Experts of a small language model: a variant of Adam for the experts.
Below are experts of layer 5 (counted from 0) of a mixture-of-experts language model. Rows are named router (the router's row for the expert), down (a neuron's output weights, with its number) and show model dimensions 0-127. Each number is 128 + 24 x the weight over its row's rms, rounded and kept within 0 to 255. Numbers have three digits each.
Before each expert's rows: "raises" lists some tokens whose logits its average output raises strongly, later layers aside. This comes from a sample of Wikipedia text that the model never trained on.

# expert 55
raises: "===\n\n", " ===\n\n", ")", "==\n\n", "al", "===\n"
router:126106107101161169165138144124149143179132120101105093169147121145102127103131133133128132109146115171140121148130131091150140154112098119162142162157113111060144102138124152138162123144091148143120107146148080160103103163121132141124114158128107105176125128119142111118098102158093118102113112066107093140125113180130101143125105126115120119099087128071156140127151104123130116165127
down0:113125116136103132128153132136173135165081147122112135125144115096077111116116116168139139125120154134117129146100122121136151148154110138100163118108164136137136156132169144111175130114134138179077068130114109178124139110105144113141110107118160114120145106131132118152106104163119128147137126115114074080157116165130144184136111103103086095141131136162161142157095081107110163102126

# expert 165
raises: " in", ".", ",", " ", "'s", " of"
router:087086127124126120160157113077084134128137137101103088141135141126117118100134144129142119074132119159140144165130117152145181158142167112130113173114149148100115121130160111139134136125142127099130179155131111168159138150121168126125135156152139111128138158083151106154129123168128126118112138129083094071146108131055134131134115137137114133062141112099111119144127097105130130092134
down0:122158160101144072129126135110135110131151136125142140117131081093111076110134134135107121116063169105107121086137122140094164128117118113151137122127133144171093131134176126122134121137123152151150066142139123118156103124146105137154170159119081150150116112126100139152176158161135140124098173100107145180138092143131168158105105149131108159132133093130087115138144114129117103139128

# expert 121
raises: ".", ",", " ", "'s", "-"
router:109125148108179160127128143102112131118122169104099089147111109098144144130095132112094152114123129114137129145143149125130154139124152109098137150086135150059140139140140132161143119123182123075147112110119125103160102121151155127109123143143117105110122147112131164135096104138140139172122094127151105118063073115115092127137138157133186110074136155109096097153148117091102133106125
down0:126126177128110124192146141117112118130188123087086159117135096135157107129120161132119117143124075146151161135124099113143111109163150118090156071155148165131121125090134108141121131112155107142155158122102144112125171113129113107128110149126078126161128173135119123113134094130119152138130118121116142135134140098141145091120184165126065108129120121116137116117100107155106138144186

# expert 53
raises: "]", "\"", "0", " /"
router:143070111154144092109175162058100133111115150128124136110140103153135101124120125131097108147175159160140105121110115118105120141123134093116138158142146138106132112144142144156134170165150126098133140157142124130125125146131131137135117183175116100171133168118090121123087123141102123109135158122134135085132153114076128118167114143103180102132131165116156148142172118073127140121118
down0:154129122137122139103103111147145104146133135153162113177142147106097129155130175130165150073078163146142119124152129134113114134138154121150129185128119136174119087135096076094173143122203101092101101125136114115121094137123129098139107088147118128136114148135140136125108167137144112163099129147140113115136153145158140089134086088145118156126108128072136124127114128117125124093140

# expert 54
raises: " The", " In", " On", " There"
router:177121138176176163131126117076140093142115111136150085095164099134114078115152088105107115125117124124128106133124095145123125126141152131109140138146141120121154102137143108123139121161126151104150160118185128127189121123103144156143141117185123107123142139156138143142113103099121142135127126124090136103141091142111101136141062160144159087093107177115095086138117113136119141102146
down0:118110116118120114079151143170063166144152147121131095136155148163082145136141154128117077131152095113151136108132128146135154163126164083137127166155133136112077126170122147099179114119171131104126108129142146091103136095079125114167139144119136104133107100114158127141127146152163115125177105127121143106142155103130118100142117114121133132152174112133122096144122081155117091116126

# expert 103
raises: " There", " However", " It", " (", "\n", " As"
router:142126138191145144136123112101123115161136091150133088071151100127129100124146126096146126126133156134156069150119106170110126110119133140143128123155134146117126095159131075136111143154114162084140098106174141140175131136124131126126137139133100107152121131154145133114122108147135125113112098114079126100122109149119110112125080169152174083095127144078106096115126107148140111115193
down0:119109136160097138149127076094124133172109137151101150133099100176159138119084125144142103173134171156117152147167143166162122130120146094136115136126147102143139133149098114143142128080131087114083100121130158131125145111115133096119143122162127144169102128138107108133122083136131083155110116099124118112147108105113160103186150132118088101170145156111140089137147165124112113151100

# expert 178
raises: " and", " |", "\""
router:156091124127124079116143138124109149154151135119080132138118136147088126117107134149128141102145106169125091136109139127128141154109111110122158146129113146105145087119172152146096168095135098119122114134117132121128112139141127120084162143129104116148131134100120165170103142141154129123137151124068154097090141131112129154145116178114185157110089165086123099136177101091132154062128
down0:066125096164091133104116141138142108093113112158116147133174142121132115169124090158115139127126127120118150096168097167106111155134121102132125136109133150160114163142113120137133124117164152161112119124129134131125104172157166123109120132098123124142056127162123161078125119140130118112147143088118120164176075124111110108151139101101082127124128154124128116163128190096152134141154

# expert 1
raises: ",", " was", ".", " had"
router:107123136113132121111135114121146114173155138146117101159168127103111084113104115087120114107149129164141101148135118154112169142143148124117092117126093137128125103124111092134104117069151118140128151140157119137176102121155182126103140134193098118101099114171133149141089149165140091095113109070140122148132132121103139129144131142155159138133139177128117107181151114127120170088127
down0:124120130136121137151112146117114096168108088154100130107177152107162168122148133168135154138123127130146130172119140133144117184125179152111125129160151121136121127104173108134117168111121074081096119121117115079164130116084115133146162135095158161143171079108091125096138167119114148123115102123131148141110091151116167149132100086098122093120132126137117112130097134102151131128111

# expert 38
raises: ".", "th", ",", " and", " in", " –"
router:147085137157111120171143133091096099167117109118127090158136146146121116108101093121100117097116121102134109200139144130125139116128129061173150149146148160082121127129140112185143114118147120116110154124116136165135135167161119150116110154203126136152120164105110109135142094145160154106145101103146127093126123107115130118115130133137115140137132150096128123119114117107090146080164
down0:153087117114120149106126135140133118118136119086120147077102075151147140145104183122115135101097132146096119143122119115125119128144142101149172108148108119139101089123143085110117086091134146100132115135142168103147145155116104152153102137129166119140151172137118159092093123146103118161170194132134156150095157142146115099123109137090123123146111136127140180129099110117176152108152

# expert 143
raises: "iant", "ative", "ator", "ational", "ators"
router:112073089141124130124151161165116142162142136141116077142136122132092143096106103176148126125105162131094117168135141117119106149118170154129128180047138113100119111119154144179140115104157112111138118114131101096175123147125135161122158138141094117124101105121110149123140135118101174148105121100150109128107107104132124134149093160113113117145169182103109086131147115131137126121134
down0:110143149138109151111101137128129155146119122160121127160128174105109088133134142116150104167073122104162152104111134131130133143163120094139144165130136135113108161079129076114107123133119155143126127153098153107153120106158115134150084159140152169141118133097127083103136123178153104111109133136129139134097085081110137114119146176142072120100095106159101157112148106168166144132125